{
  "hidden_size": 192,
  "hidden_act": "swiglu",
  "balance_loss": 0.00045,
  "max_seq_len": 256
}
Below are experts of layer 6 (counted from 0) of a mixture-of-experts language model. Rows are named router (the router's row for the expert), gate (a neuron's input weights, with its number), up (a neuron's input weights, with its number) and show model dimensions 0-191. Each number is 50 + 10 x the weight over its row's rms, rounded and kept within 0 to 99.
After each expert's rows: "gets" lists some tokens that make up at least twice as much of what it gets as of all text. This comes from a sample of Wikipedia text that the model never trained on. Tokens count by the router's weight.

# expert 25
router:58 54 36 51 47 60 56 62 64 59 46 53 46 70 47 50 60 41 55 49 57 58 37 32 44 61 56 22 46 53 37 53 36 53 47 52 31 47 54 52 43 61 60 41 50 52 53 53 38 53 50 62 45 39 38 59 48 56 51 49 37 57 64 57 51 51 30 44 65 39 44 42 50 48 64 46 44 44 50 61 33 39 59 45 49 49 54 61 42 62 45 51 43 53 56 39 36 65 69 58 45 36 42 57 49 40 52 33 51 44 32 66 52 52 62 68 36 69 45 56 54 49 44 68 49 64 34 43 48 37 56 49 34 54 40 40 38 38 61 45 51 54 53 55 50 56 62 52 60 58 61 41 64 44 62 66 42 54 62 67 53 48 48 57 59 55 54 61 58 49 72 56 64 63 30 49 52 72 36 55 53 41 57 21 64 61 66 68 52 44 59 60
gate0:46 51 45 58 37 50 52 25 45 49 51 60 41 40 33 47 54 69 50 36 76 53 32 54 36 51 48 47 43 47 57 39 49 42 49 70 54 51 63 33 55 51 58 28 56 46 57 39 68 47 49 55 53 56 52 66 51 54 46 61 63 54 66 38 51 39 39 43 64 37 43 54 41 41 65 37 51 44 55 24 56 59 45 58 57 55 65 50 53 46 37 36 45 35 39 60 58 42 46 48 38 52 32 30 43 55 55 64 46 40 41 48 47 63 67 49 61 62 63 59 59 46 49 46 41 33 61 58 50 54 31 56 61 50 57 48 51 32 45 34 51 48 64 49 43 38 63 41 43 48 52 55 79 52 69 55 45 57 46 58 55 43 47 57 66 33 61 46 63 58 53 50 53 50 42 49 34 37 49 55 41 63 61 50 54 43 61 59 48 38 47 32
up0:46 47 42 69 59 57 76 39 41 42 53 35 57 25 50 60 38 40 55 56 54 55 15 69 49 42 50 52 34 43 58 41 50 54 42 51 61 47 65 49 40 49 44 39 26 51 41 55 58 56 54 45 43 42 60 45 54 52 48 54 49 55 53 74 67 43 48 47 43 43 52 54 35 48 52 64 50 63 48 63 44 38 56 51 49 64 46 52 55 66 50 50 53 58 66 38 62 53 36 40 53 52 29 54 57 55 48 49 48 62 64 54 44 30 42 55 42 46 56 27 55 60 61 64 44 63 47 41 32 64 29 70 51 48 50 47 39 38 46 55 62 48 50 56 76 73 38 38 52 57 44 53 53 62 39 55 38 59 40 49 36 52 55 59 62 55 57 50 39 47 56 40 50 48 51 50 68 38 39 45 50 60 49 42 57 66 52 63 59 44 50 57
gets: " was", " he", " two", " He", " she", " three"

# expert 17
router:72 67 46 52 52 47 41 37 40 66 56 43 40 41 42 30 48 62 53 39 41 38 58 43 50 57 46 49 49 50 57 56 59 37 62 55 38 42 45 44 50 52 31 36 66 42 58 51 37 40 39 54 56 43 38 49 68 47 55 35 63 41 50 51 44 41 37 58 54 57 65 40 58 42 46 48 53 32 41 63 46 47 55 39 48 42 44 48 54 63 34 59 59 61 47 68 44 46 50 59 65 61 65 45 36 52 52 53 46 50 56 52 39 31 40 63 50 44 65 30 39 39 47 39 50 44 64 60 53 41 43 37 71 68 62 47 43 54 54 63 31 56 55 68 63 61 59 55 57 46 38 43 53 61 53 38 38 39 34 41 58 51 65 60 61 31 44 36 55 66 31 47 53 57 53 33 45 55 42 44 56 47 31 38 51 36 54 63 56 39 46 62
gate0:33 53 68 37 41 54 41 53 48 41 57 47 55 45 51 64 55 47 55 28 46 34 59 72 65 46 52 51 44 31 48 54 52 47 46 53 43 48 45 46 51 52 47 49 57 33 56 47 39 57 34 42 66 59 58 45 37 70 56 36 33 43 54 58 32 58 34 47 54 48 47 44 52 55 47 55 49 58 67 53 31 60 53 50 60 39 55 43 76 51 48 48 45 68 55 59 50 64 59 58 52 42 65 41 69 60 38 39 49 52 38 65 56 61 49 43 47 49 60 50 55 48 64 67 30 61 47 51 70 63 48 45 65 39 78 43 45 37 53 54 45 50 56 42 71 42 62 34 48 45 52 34 47 40 37 42 38 47 51 38 49 50 47 23 44 53 59 60 49 51 44 65 56 44 43 40 45 73 52 50 55 44 43 30 50 46 53 61 46 44 56 37
up0:52 38 23 61 62 44 41 54 40 59 48 29 58 51 60 43 44 55 47 60 45 54 68 39 43 51 47 43 41 35 40 32 57 52 43 52 46 45 48 56 48 46 42 41 53 64 42 56 59 53 46 34 48 56 54 49 55 23 48 49 48 38 42 48 68 51 75 47 27 49 58 41 53 54 45 57 45 45 45 50 63 73 52 38 27 52 46 63 65 57 60 59 51 67 43 47 57 56 58 50 57 51 39 40 57 54 44 54 50 48 55 43 56 44 37 56 47 48 55 68 58 50 36 31 54 43 37 61 59 57 48 53 49 69 35 53 40 46 42 37 48 55 25 68 57 55 51 55 59 53 50 33 46 36 70 46 31 39 49 42 36 73 50 59 56 53 53 56 50 56 56 47 60 38 58 64 47 38 29 59 38 58 42 47 60 47 50 58 39 67 48 68
gets: " |", " 0;", " —;", " 1;", "–2;", " A;"

# expert 57
router:42 48 39 59 38 75 40 65 76 43 38 54 40 47 47 52 48 53 52 60 41 56 51 43 54 61 57 33 32 62 55 58 58 58 39 57 50 41 41 36 36 40 46 50 59 31 39 56 58 42 66 64 52 30 57 67 54 49 44 53 47 48 57 58 51 61 63 38 50 61 38 65 50 52 37 57 61 54 32 55 47 49 64 33 32 70 45 47 34 41 42 42 70 34 57 53 59 65 45 49 56 53 51 43 41 57 45 44 52 33 58 44 53 61 50 56 38 39 40 60 52 46 65 57 35 39 54 56 51 47 55 36 53 62 51 45 30 64 57 45 53 67 48 64 60 43 45 60 64 61 67 37 45 49 50 30 52 51 49 51 49 47 39 63 64 54 49 55 66 55 53 52 60 50 64 40 56 69 34 60 58 54 45 51 62 45 54 51 39 49 73 44
gate0:57 59 44 59 59 41 67 37 57 40 52 35 58 49 48 46 26 58 43 52 57 51 44 45 56 45 34 53 52 54 40 51 61 34 41 40 59 62 64 40 52 60 50 43 45 53 52 56 42 45 53 46 70 30 43 51 49 44 65 55 38 36 55 32 67 57 46 47 46 43 79 61 37 40 59 53 53 45 47 59 42 57 33 46 54 45 54 52 44 54 34 43 30 46 49 46 62 39 60 35 70 53 66 47 45 68 37 61 38 48 53 50 59 83 54 51 54 60 37 58 41 58 51 37 59 64 54 41 53 63 63 45 54 43 41 56 58 57 63 57 41 49 63 55 46 42 44 57 55 63 61 39 59 40 62 48 40 44 51 48 40 51 36 45 31 59 49 65 46 48 62 27 67 37 59 47 51 51 58 66 57 55 41 42 51 62 46 37 73 43 56 52
up0:29 59 66 30 51 46 43 61 40 75 33 50 51 62 70 65 41 48 54 50 49 41 57 60 40 58 50 58 48 41 48 33 52 64 64 45 55 53 53 47 49 48 57 54 46 65 49 44 45 53 71 50 46 57 61 38 40 42 58 43 57 49 36 43 46 52 46 51 56 46 43 48 54 53 56 44 54 57 52 41 49 49 40 60 35 40 76 49 54 49 56 64 58 66 54 63 61 44 41 52 48 47 38 55 49 33 62 58 39 54 56 32 56 68 57 62 62 42 61 67 56 44 47 24 52 36 47 46 42 46 52 49 37 45 38 50 50 46 50 52 58 59 52 44 33 61 44 61 40 36 40 37 42 43 37 47 52 45 32 58 44 78 46 29 40 55 53 42 47 43 61 50 52 52 52 56 41 36 52 26 41 73 55 35 39 69 50 60 43 64 51 69
gets: ",", ";", " |", "a,", "e,", "s,"

# expert 33
router:37 55 59 37 33 56 29 46 39 69 29 39 56 62 55 59 45 58 54 39 37 55 45 38 46 60 46 52 50 58 67 43 56 51 49 34 49 71 32 56 44 45 49 52 49 65 65 45 67 57 49 33 42 62 61 57 61 37 69 52 56 51 65 31 64 48 44 51 47 52 51 50 62 49 65 60 38 53 41 47 38 54 41 39 61 63 48 58 43 45 50 48 52 57 44 56 55 47 36 55 46 36 45 68 43 63 40 43 36 53 55 58 57 58 61 48 64 46 49 49 36 54 47 34 59 51 56 52 49 38 39 55 56 43 42 60 59 31 50 72 44 44 39 62 55 25 49 58 52 44 38 63 66 43 27 31 54 63 55 41 56 67 39 44 47 45 35 43 46 55 49 52 46 61 32 61 64 55 54 39 43 43 61 60 35 62 56 46 35 44 51 58
gate0:40 57 49 55 57 47 42 43 48 57 59 37 44 46 62 41 40 53 53 37 59 67 49 65 51 45 43 44 60 43 35 51 50 39 39 63 65 48 39 63 62 57 63 33 57 52 55 55 49 56 55 55 37 52 35 54 72 33 48 43 63 61 68 50 57 49 48 46 44 67 64 54 50 53 49 41 49 56 26 62 40 43 67 73 44 50 33 25 50 36 34 51 69 43 58 50 43 54 49 63 47 46 51 52 50 59 49 64 46 40 40 36 68 42 55 59 68 40 46 35 52 51 40 37 51 42 67 48 52 55 47 40 69 58 52 48 53 54 42 59 54 50 52 47 65 53 65 52 55 42 59 46 58 57 68 46 35 31 52 63 66 31 53 56 47 20 61 39 47 55 45 50 42 52 60 40 53 52 54 41 43 81 58 58 56 53 57 42 56 51 45 53
up0:47 51 51 53 56 50 47 62 47 52 50 56 49 38 50 51 38 59 51 48 43 42 51 51 32 49 58 35 66 37 35 53 48 52 46 55 23 39 51 58 56 72 54 44 51 45 52 57 50 54 40 45 50 60 31 40 55 39 47 48 51 54 36 51 32 50 48 45 33 61 58 24 53 40 51 32 59 46 45 64 53 46 51 56 61 48 36 53 54 60 39 60 65 70 47 51 24 67 45 60 55 42 40 42 42 53 38 53 44 42 61 62 39 70 71 43 58 47 49 41 60 48 39 51 50 48 54 69 48 22 53 57 57 58 56 51 57 47 43 48 51 45 52 59 56 61 47 43 44 32 43 36 55 54 30 55 29 47 46 46 62 35 56 30 43 35 36 29 57 67 34 54 58 38 58 48 51 60 47 42 45 37 49 49 35 56 57 66 59 36 44 34
gets: "|", "=", " |", "==", "°N", "The"

# expert 4
router:41 56 50 68 48 43 63 53 44 62 39 54 44 47 43 45 57 45 37 53 56 62 52 47 42 58 60 41 67 53 60 43 51 40 60 72 56 36 56 61 53 40 61 44 43 44 71 45 69 37 60 34 48 72 49 48 43 55 57 44 71 64 58 56 55 29 55 52 50 44 26 42 60 51 48 58 70 48 39 35 41 44 63 52 58 66 40 64 42 66 55 53 26 62 49 48 52 63 64 47 57 54 67 61 43 54 52 44 47 44 44 67 38 46 55 62 50 37 57 44 32 52 61 36 39 30 65 54 42 40 65 60 65 51 35 64 56 46 50 37 48 51 55 45 40 50 45 45 56 56 62 41 61 43 49 49 65 64 51 45 64 50 47 48 41 52 43 43 60 36 47 49 45 24 56 39 53 46 34 62 41 64 54 37 46 42 43 58 53 62 42 55
gate0:50 48 55 46 38 58 65 69 65 51 54 40 38 47 49 44 57 46 58 35 47 55 47 48 33 45 57 49 40 44 52 54 30 47 48 43 44 38 61 54 44 58 54 33 65 48 35 71 57 74 47 53 59 37 56 52 40 36 40 69 54 53 52 60 51 37 52 37 39 41 41 46 37 49 57 47 38 40 41 47 42 54 45 52 42 44 47 46 37 52 59 64 48 47 45 26 49 54 55 37 51 32 42 41 62 59 54 77 37 51 61 43 47 60 48 44 50 44 36 41 51 66 33 52 57 40 56 61 45 57 41 44 55 45 59 42 50 29 52 45 43 68 65 54 61 53 67 42 41 45 60 56 45 36 39 63 56 45 32 54 47 36 70 30 41 61 48 50 53 59 39 44 57 44 62 66 55 66 42 44 48 40 61 74 38 59 31 51 34 53 48 37
up0:60 56 61 60 63 48 37 55 55 37 56 74 55 51 57 47 51 52 46 50 44 50 56 31 61 55 48 49 60 62 47 65 44 53 22 46 57 49 50 51 61 49 36 42 54 65 49 54 55 47 65 51 42 52 51 53 59 60 59 48 34 40 42 62 45 71 64 57 60 31 52 63 64 72 42 56 50 42 49 57 54 51 44 50 66 56 46 48 42 41 35 59 60 46 54 32 37 45 55 42 62 41 53 50 50 72 43 58 50 55 66 47 30 36 49 54 59 52 36 67 50 45 28 45 68 56 50 41 65 48 51 50 27 69 30 52 35 47 44 44 46 46 60 63 54 41 56 66 64 46 51 47 46 47 46 52 47 48 49 28 42 52 48 41 54 58 53 40 70 57 62 50 38 41 54 52 43 38 70 46 54 48 57 56 62 44 50 68 60 65 72 58
gets: "===", "==", " ==", " ===", " States", " (born"

# expert 24
router:49 50 47 38 31 66 40 35 55 45 58 37 32 44 55 46 58 42 59 45 47 56 66 38 59 45 39 52 39 50 53 42 47 40 57 63 59 52 54 66 45 51 63 45 61 50 47 70 48 55 37 70 66 63 65 51 46 34 46 53 56 59 45 54 57 64 49 39 67 56 62 47 53 38 73 76 48 54 59 41 45 48 42 38 38 60 56 61 59 42 56 25 64 58 64 59 46 47 43 55 51 33 45 27 41 42 38 70 42 51 52 53 73 42 61 31 67 60 52 43 31 52 47 56 53 50 60 33 60 45 39 36 56 56 65 33 53 55 51 41 64 56 49 58 71 51 41 44 50 55 51 50 50 42 52 53 47 59 41 56 48 40 48 53 35 53 62 41 50 68 50 54 59 55 49 46 51 49 34 55 48 50 44 51 41 57 55 76 57 39 50 43
gate0:53 55 34 41 46 56 36 64 53 59 53 36 53 39 55 54 70 51 52 39 40 62 48 49 40 59 36 49 38 57 47 45 44 44 52 51 40 45 67 66 59 40 41 52 53 43 45 57 19 43 67 66 52 45 80 61 22 63 51 55 44 45 46 29 62 66 61 42 66 37 44 51 54 43 45 48 48 37 44 47 49 41 56 48 59 55 51 32 41 48 59 47 64 56 32 50 56 60 47 42 57 57 36 53 39 53 43 35 51 46 37 47 62 57 59 50 51 63 38 46 36 57 35 45 26 44 46 36 47 50 45 42 65 50 51 54 64 35 52 49 57 62 45 54 55 34 47 34 30 47 41 51 50 54 50 63 50 57 61 53 67 60 43 48 42 74 51 44 62 55 69 52 64 51 38 54 52 57 36 54 53 57 26 60 48 53 59 51 49 61 53 56
up0:39 49 66 35 51 47 53 41 44 46 50 44 53 53 35 49 49 50 50 41 34 48 39 62 36 38 65 56 58 47 42 40 43 47 59 35 50 56 49 52 64 40 44 41 50 46 41 46 35 75 36 45 53 54 42 65 39 43 43 58 37 43 56 55 55 59 46 67 32 53 57 50 62 44 48 52 30 46 63 39 64 60 50 34 45 36 62 47 50 57 56 54 42 42 43 50 67 43 56 39 50 43 36 64 32 55 40 65 57 59 52 59 47 31 61 52 41 42 67 52 31 35 58 49 54 42 51 44 45 67 45 40 36 62 52 64 59 39 36 52 59 63 45 47 45 68 43 38 58 47 45 75 51 37 34 47 51 51 40 53 47 88 51 60 52 46 42 39 78 42 63 36 56 44 54 48 52 67 43 54 59 54 55 55 42 51 50 61 53 58 63 41
gets: "i", "el", "is", "il", "é", "as"

# expert 58
router:69 43 68 34 53 42 53 78 62 57 54 41 44 57 48 46 49 42 55 61 58 55 48 41 60 58 40 51 39 28 70 60 41 50 49 48 66 55 42 50 54 61 71 66 53 38 57 38 54 45 54 45 43 51 54 57 65 45 59 65 51 43 47 72 28 67 60 50 47 41 42 49 46 66 50 52 41 57 46 34 44 36 48 34 79 48 41 44 34 54 39 53 42 42 41 56 42 46 70 56 49 30 47 44 48 51 56 51 46 48 57 38 58 62 60 49 41 49 49 47 37 51 61 54 61 54 55 36 36 62 52 41 67 28 43 58 61 47 43 53 60 55 53 38 49 45 61 65 40 39 26 60 45 49 63 35 40 47 66 58 48 48 37 64 52 35 58 43 32 54 58 48 49 48 43 60 67 54 47 29 40 54 45 56 45 45 50 54 46 48 58 46
gate0:49 58 55 50 68 42 50 53 49 70 40 60 50 45 33 35 58 52 59 47 56 62 74 30 52 46 56 32 63 54 51 54 43 61 61 33 49 44 72 52 63 42 48 49 58 51 64 62 31 54 62 62 38 63 46 49 62 62 44 40 48 44 49 41 67 46 63 38 46 54 32 48 42 54 54 49 39 54 43 44 29 57 65 54 53 63 54 39 60 52 39 58 39 39 60 37 36 44 60 38 61 47 69 51 54 51 59 42 35 60 53 63 56 68 63 48 47 38 48 53 46 40 54 42 56 52 49 32 43 40 78 57 70 69 42 57 50 66 42 67 46 53 57 27 55 43 46 44 66 43 57 51 52 61 45 40 46 61 47 38 49 73 51 55 49 42 44 51 55 46 50 30 53 66 38 49 52 60 38 46 49 44 60 51 60 51 59 49 50 55 42 51
up0:52 26 73 51 49 62 61 57 42 46 51 42 56 60 41 44 61 52 64 60 42 48 62 64 44 48 46 64 44 41 48 46 64 63 47 48 58 58 71 64 44 57 60 39 47 52 39 41 57 51 51 34 40 47 47 38 39 65 62 40 32 43 33 58 45 64 35 43 63 35 53 30 32 68 36 49 51 54 50 37 56 58 51 36 51 37 50 42 39 60 47 54 54 42 55 54 47 44 68 56 51 52 57 61 45 65 33 46 47 66 60 49 47 64 47 50 43 72 67 36 35 57 56 42 51 70 52 38 52 33 50 42 29 45 55 53 41 38 51 65 44 47 49 47 53 35 40 47 53 55 44 57 40 47 57 52 42 54 64 48 33 51 59 42 39 39 35 50 49 27 58 34 52 50 57 38 45 64 51 53 47 54 49 59 73 40 43 67 56 47 39 57
gets: "s", "es", "ers", "s,", "os", "ies"

# expert 46
router:41 55 55 55 32 57 52 60 53 69 51 62 58 59 50 32 33 35 63 44 50 56 45 49 70 48 48 68 56 45 50 41 64 38 59 37 64 61 39 57 60 50 66 44 48 47 34 42 67 43 55 51 51 63 34 45 65 54 51 43 56 56 48 52 57 44 46 64 56 53 49 59 34 45 60 32 58 67 32 44 58 64 47 56 59 26 49 51 45 46 58 44 35 64 39 55 63 43 56 64 57 36 65 47 33 38 45 60 61 47 37 60 32 58 40 41 45 58 45 47 53 30 52 56 67 37 49 62 54 72 41 34 48 43 73 60 55 59 59 48 48 51 58 51 43 63 50 52 42 51 51 53 36 34 62 30 47 42 40 46 56 49 55 50 47 62 63 58 59 33 62 60 56 51 62 50 55 46 67 37 45 59 46 64 53 45 43 53 66 41 51 52
gate0:63 56 48 51 49 47 50 44 48 62 50 38 43 57 51 35 43 43 39 33 64 48 57 32 64 74 55 48 47 46 50 47 44 59 59 49 51 40 43 44 55 30 32 45 38 64 28 40 66 55 35 68 42 69 61 47 44 45 57 48 31 54 34 64 56 78 48 46 53 55 40 67 58 43 51 62 62 59 32 58 50 46 40 59 62 40 57 68 66 52 65 40 37 52 42 57 55 52 66 37 51 50 37 45 49 53 59 44 50 52 50 56 40 42 59 42 50 48 36 33 43 47 50 56 32 56 59 46 57 40 53 56 46 45 67 53 68 52 50 55 57 54 80 51 52 59 59 49 51 33 58 66 53 34 49 42 35 58 27 52 48 58 59 48 36 49 55 59 42 37 63 55 50 50 60 60 41 52 42 58 61 45 47 33 46 57 55 61 56 46 56 36
up0:37 56 65 47 52 59 62 63 31 53 38 40 15 67 47 61 61 51 58 53 51 43 40 56 55 40 48 45 45 53 67 67 66 41 58 49 47 49 35 39 59 47 55 54 65 40 49 47 57 51 61 43 62 53 48 42 54 58 57 46 50 50 24 42 37 64 38 64 49 70 62 45 52 29 50 55 40 42 53 63 52 48 57 41 31 41 48 50 51 64 58 52 41 51 44 57 47 37 43 56 43 60 51 43 49 67 54 25 55 48 59 51 47 64 51 65 49 55 41 48 59 47 48 64 50 37 48 52 47 53 58 49 70 44 54 64 39 37 55 56 59 43 51 41 38 37 42 50 28 57 46 61 47 40 71 64 46 46 57 66 47 50 50 55 52 56 58 44 65 55 55 29 47 43 24 38 45 37 32 43 53 69 52 39 42 60 45 54 61 40 35 52
gets: "us", "er", "ly", "en", "y", "e"

# expert 8
router:50 44 57 36 53 42 49 45 45 65 50 55 45 60 56 70 61 51 46 50 67 52 34 55 47 71 49 55 37 61 27 50 36 52 40 41 38 60 69 42 52 55 33 53 42 33 51 48 48 62 41 47 57 57 46 53 49 60 52 41 64 50 52 54 43 42 46 54 28 47 32 59 55 69 55 46 47 63 44 50 27 37 40 55 46 54 34 57 55 50 54 35 53 46 56 70 32 45 58 51 40 53 62 42 54 53 49 59 50 58 50 41 34 72 41 50 77 57 59 40 61 65 42 64 48 47 71 55 38 55 47 58 54 65 51 61 49 41 55 53 70 52 52 61 44 53 45 57 49 54 44 74 59 60 44 39 53 58 49 59 45 52 37 61 43 62 71 52 42 53 51 67 51 33 54 51 56 62 54 50 75 66 54 35 54 46 37 57 42 60 65 54
gate0:50 39 40 59 59 39 25 37 47 50 56 45 66 51 45 43 62 54 50 36 43 53 34 29 60 47 46 34 44 57 60 61 45 48 48 51 48 56 47 27 52 50 45 55 42 47 44 45 65 30 58 60 46 44 44 43 53 50 50 53 50 48 51 41 61 56 53 47 59 56 66 61 35 40 44 56 64 46 38 47 41 45 61 54 45 70 36 61 30 39 51 40 56 33 47 44 49 50 33 38 51 41 44 41 58 42 52 43 48 42 43 34 48 40 56 60 31 20 45 46 51 54 54 51 53 55 56 49 46 44 47 40 53 38 44 44 47 46 45 42 67 56 34 43 50 17 47 54 63 56 47 40 41 64 40 46 40 58 52 52 56 50 57 65 78 49 50 21 59 47 40 51 56 59 27 57 58 31 47 51 62 44 46 38 29 53 62 47 57 37 44 57
up0:43 60 46 44 46 53 50 45 45 47 42 38 49 40 60 63 24 29 60 38 52 35 42 48 63 60 54 47 40 51 48 68 40 57 40 50 66 44 64 45 53 35 50 56 68 36 60 45 52 58 61 60 40 49 52 51 50 67 70 52 44 56 46 49 32 63 39 53 52 39 52 36 76 61 60 41 29 59 64 67 49 50 50 47 56 62 50 51 54 61 52 60 50 44 42 49 51 31 35 62 49 50 62 62 58 38 62 64 45 40 54 40 55 53 56 53 44 56 44 39 39 52 56 53 45 64 67 48 49 32 68 73 50 28 53 60 41 51 34 49 40 37 59 52 53 58 60 53 40 42 53 44 49 22 64 61 45 64 48 66 42 47 74 44 56 49 57 38 51 39 52 56 58 51 44 70 56 44 50 47 60 50 54 44 63 51 40 40 43 64 53 42
gets: "man", "ard", "ator", "ian", "cher", "ist"

# expert 2
router:47 47 48 49 33 56 33 64 50 67 49 35 37 52 51 63 63 36 59 63 56 42 57 46 44 60 58 51 33 43 42 32 38 61 51 33 38 51 56 37 55 55 43 70 47 39 34 41 53 46 59 57 56 42 63 52 51 61 62 45 61 52 52 63 39 56 53 51 23 53 44 45 49 71 43 46 72 53 48 56 47 68 50 58 37 58 51 27 48 42 42 68 48 60 58 51 41 42 37 56 46 40 52 50 36 57 22 62 46 37 50 52 50 47 40 66 56 37 43 44 53 50 42 48 47 30 58 55 38 45 44 40 40 48 47 54 33 64 38 53 40 69 58 53 57 52 63 49 38 65 37 55 44 43 35 37 58 56 38 64 55 35 61 41 59 51 64 53 53 36 46 43 57 49 45 48 68 60 49 54 60 37 38 58 59 49 59 56 64 61 60 41
gate0:53 42 50 45 49 48 42 55 57 35 60 30 41 39 31 39 38 28 59 46 57 50 31 48 51 51 58 27 49 60 51 44 77 42 55 52 24 58 43 61 34 53 56 32 62 40 40 56 49 49 48 45 40 49 75 57 66 42 57 54 57 51 66 58 36 56 57 48 56 51 42 58 49 49 44 60 48 65 47 64 61 52 54 68 55 55 38 38 38 53 45 56 54 48 55 39 58 58 39 36 44 38 66 45 38 60 51 44 51 40 50 34 51 52 41 52 63 77 52 40 35 68 45 73 20 52 46 51 41 58 48 55 53 25 39 43 42 55 34 30 46 53 47 38 45 39 42 47 43 45 57 41 47 59 51 51 55 44 41 41 45 55 39 56 45 56 58 62 57 56 52 54 54 56 43 46 53 65 55 49 44 46 49 35 52 57 48 38 43 48 55 69
up0:32 55 50 52 49 70 42 66 71 62 61 56 57 62 47 43 46 36 45 36 57 33 55 44 72 43 38 49 40 61 51 33 67 58 59 64 48 42 42 53 47 45 65 56 40 44 57 53 27 43 39 47 53 55 47 54 52 67 46 34 48 32 51 52 46 41 56 42 54 42 52 44 73 52 40 47 52 58 46 68 52 50 62 39 38 56 51 50 47 61 36 69 67 62 58 44 54 50 47 53 42 48 55 51 41 46 43 54 39 44 47 71 33 62 66 38 42 68 44 50 52 55 62 47 33 37 70 45 54 38 70 41 50 55 60 49 41 52 48 31 31 59 47 57 53 43 33 34 60 51 41 56 47 53 58 48 55 42 21 45 45 45 37 36 64 51 46 55 60 64 45 41 49 58 48 53 62 55 40 46 59 64 45 60 57 43 56 56 53 64 48 39
gets: ".", "\"", "s.", ").", "es.", "a."

# expert 51
router:36 46 54 61 41 33 61 41 57 44 48 63 42 45 45 47 66 52 43 28 32 43 71 34 57 33 34 50 40 57 65 49 27 45 54 52 54 46 58 45 55 32 48 51 34 45 41 46 27 28 36 63 54 36 70 48 73 44 57 54 60 50 64 53 39 54 31 45 49 56 68 54 50 60 47 58 35 53 49 46 51 52 53 37 46 69 53 48 55 25 42 51 40 52 63 54 31 47 43 35 44 44 37 50 66 50 59 55 43 46 56 38 49 60 59 44 54 51 51 49 50 46 54 54 73 53 40 52 49 67 43 48 49 46 42 43 45 63 73 47 66 41 55 49 52 52 54 54 50 49 64 38 67 58 53 56 49 61 41 56 35 57 45 56 53 41 43 34 43 52 54 59 52 53 47 44 43 66 61 64 48 64 39 57 33 47 28 43 48 53 54 48
gate0:42 39 40 52 40 38 44 55 54 53 55 67 71 46 54 57 56 50 53 41 48 62 55 40 53 54 56 40 41 60 63 57 41 27 55 47 60 49 55 48 60 49 58 37 49 61 51 45 42 45 42 61 66 55 38 32 46 48 64 58 43 52 63 39 47 46 50 40 50 42 41 47 48 40 54 57 68 54 51 57 39 53 43 54 41 29 44 60 49 46 62 47 50 41 72 38 27 67 49 69 60 77 72 53 39 40 61 50 39 28 63 34 71 37 60 40 49 40 50 44 57 42 53 48 37 56 41 59 36 53 36 46 37 45 59 40 74 61 66 53 61 37 43 68 48 58 64 54 56 63 55 47 54 41 53 55 43 51 40 36 43 63 59 44 55 62 57 42 68 51 51 60 32 61 45 32 49 57 51 55 39 44 47 54 54 44 43 61 56 58 55 59
up0:57 64 55 49 30 42 67 34 43 53 33 61 54 58 55 62 56 68 43 54 56 44 51 44 68 46 56 39 37 56 53 60 53 57 55 58 52 50 59 61 53 53 66 61 43 37 54 40 56 46 61 38 61 36 59 56 56 49 41 56 35 50 50 59 45 45 69 63 43 62 51 51 61 46 48 33 73 40 52 40 77 56 47 50 46 35 50 36 48 43 67 60 57 54 54 45 39 75 59 32 55 60 52 30 59 46 71 41 55 44 64 57 58 59 46 55 31 57 54 40 67 45 48 66 39 56 44 68 55 55 48 61 56 68 57 49 47 38 44 45 56 41 67 56 66 62 55 60 52 46 51 59 36 53 53 36 52 43 34 49 56 47 62 37 58 34 50 49 48 44 38 47 37 47 31 32 30 42 61 44 50 38 51 42 45 50 52 40 60 56 47 49
gets: "on", "n", "son", "t", "in", "or"

# expert 5
router:50 66 41 59 46 34 49 44 42 55 56 45 48 65 53 43 52 55 37 60 38 48 57 63 75 55 39 32 59 50 53 55 63 36 43 47 72 56 38 35 40 54 38 36 44 38 52 58 50 41 54 47 42 48 35 49 55 62 59 36 62 66 47 57 59 48 68 41 56 59 25 47 38 61 38 47 66 68 50 56 54 50 66 54 65 61 36 45 31 67 58 49 65 59 69 62 55 56 50 52 45 44 46 35 50 32 58 35 59 50 49 51 36 62 47 47 44 48 44 48 59 47 53 40 38 39 30 59 37 55 46 46 49 58 54 42 32 34 55 61 58 46 59 23 55 59 44 53 55 56 65 55 26 65 63 46 52 45 48 53 41 72 43 50 45 44 59 58 43 61 53 53 55 48 62 55 63 39 39 32 42 47 52 45 57 49 47 40 52 52 54 56
gate0:53 23 46 48 59 30 57 55 59 54 40 46 42 41 71 45 42 53 44 56 48 49 62 53 56 49 65 60 64 43 52 58 55 54 56 50 42 67 47 37 52 49 49 43 32 73 63 47 59 45 49 61 62 48 34 54 34 57 69 56 52 46 44 53 32 55 52 34 41 56 31 38 41 57 53 31 48 33 43 58 46 50 46 47 57 45 48 46 48 63 48 40 60 52 42 48 41 45 48 31 42 53 60 50 58 45 56 53 65 36 44 55 49 38 56 57 38 40 53 63 37 43 59 43 38 55 49 67 60 59 66 35 46 51 54 40 52 53 50 43 55 43 42 29 42 50 52 25 59 52 49 54 56 39 58 51 59 63 59 73 48 60 51 47 37 41 37 34 62 50 53 56 53 57 34 44 54 40 34 45 48 26 59 35 62 59 18 54 49 57 47 66
up0:51 54 63 33 52 52 58 25 47 48 58 53 53 57 47 49 49 57 48 62 34 48 43 47 51 61 35 29 45 64 65 51 63 54 44 38 68 49 52 48 61 42 47 25 59 66 45 38 45 45 56 47 40 45 49 49 55 38 53 82 51 48 54 40 52 59 35 57 46 53 51 58 54 44 40 55 57 52 42 53 45 53 55 48 59 52 54 66 39 66 77 52 38 49 57 39 52 27 44 50 53 40 27 56 40 49 38 60 43 41 58 54 38 47 34 55 51 37 57 68 48 39 44 50 58 39 40 44 51 66 52 46 46 40 48 58 57 57 34 45 56 51 49 52 48 66 34 53 62 46 29 71 53 62 50 60 42 66 53 55 41 43 43 52 52 44 50 60 37 54 67 63 76 42 39 42 44 55 73 52 61 57 48 51 61 51 54 33 65 44 46 33
gets: "ia", "el", "i", "us", "o", "a"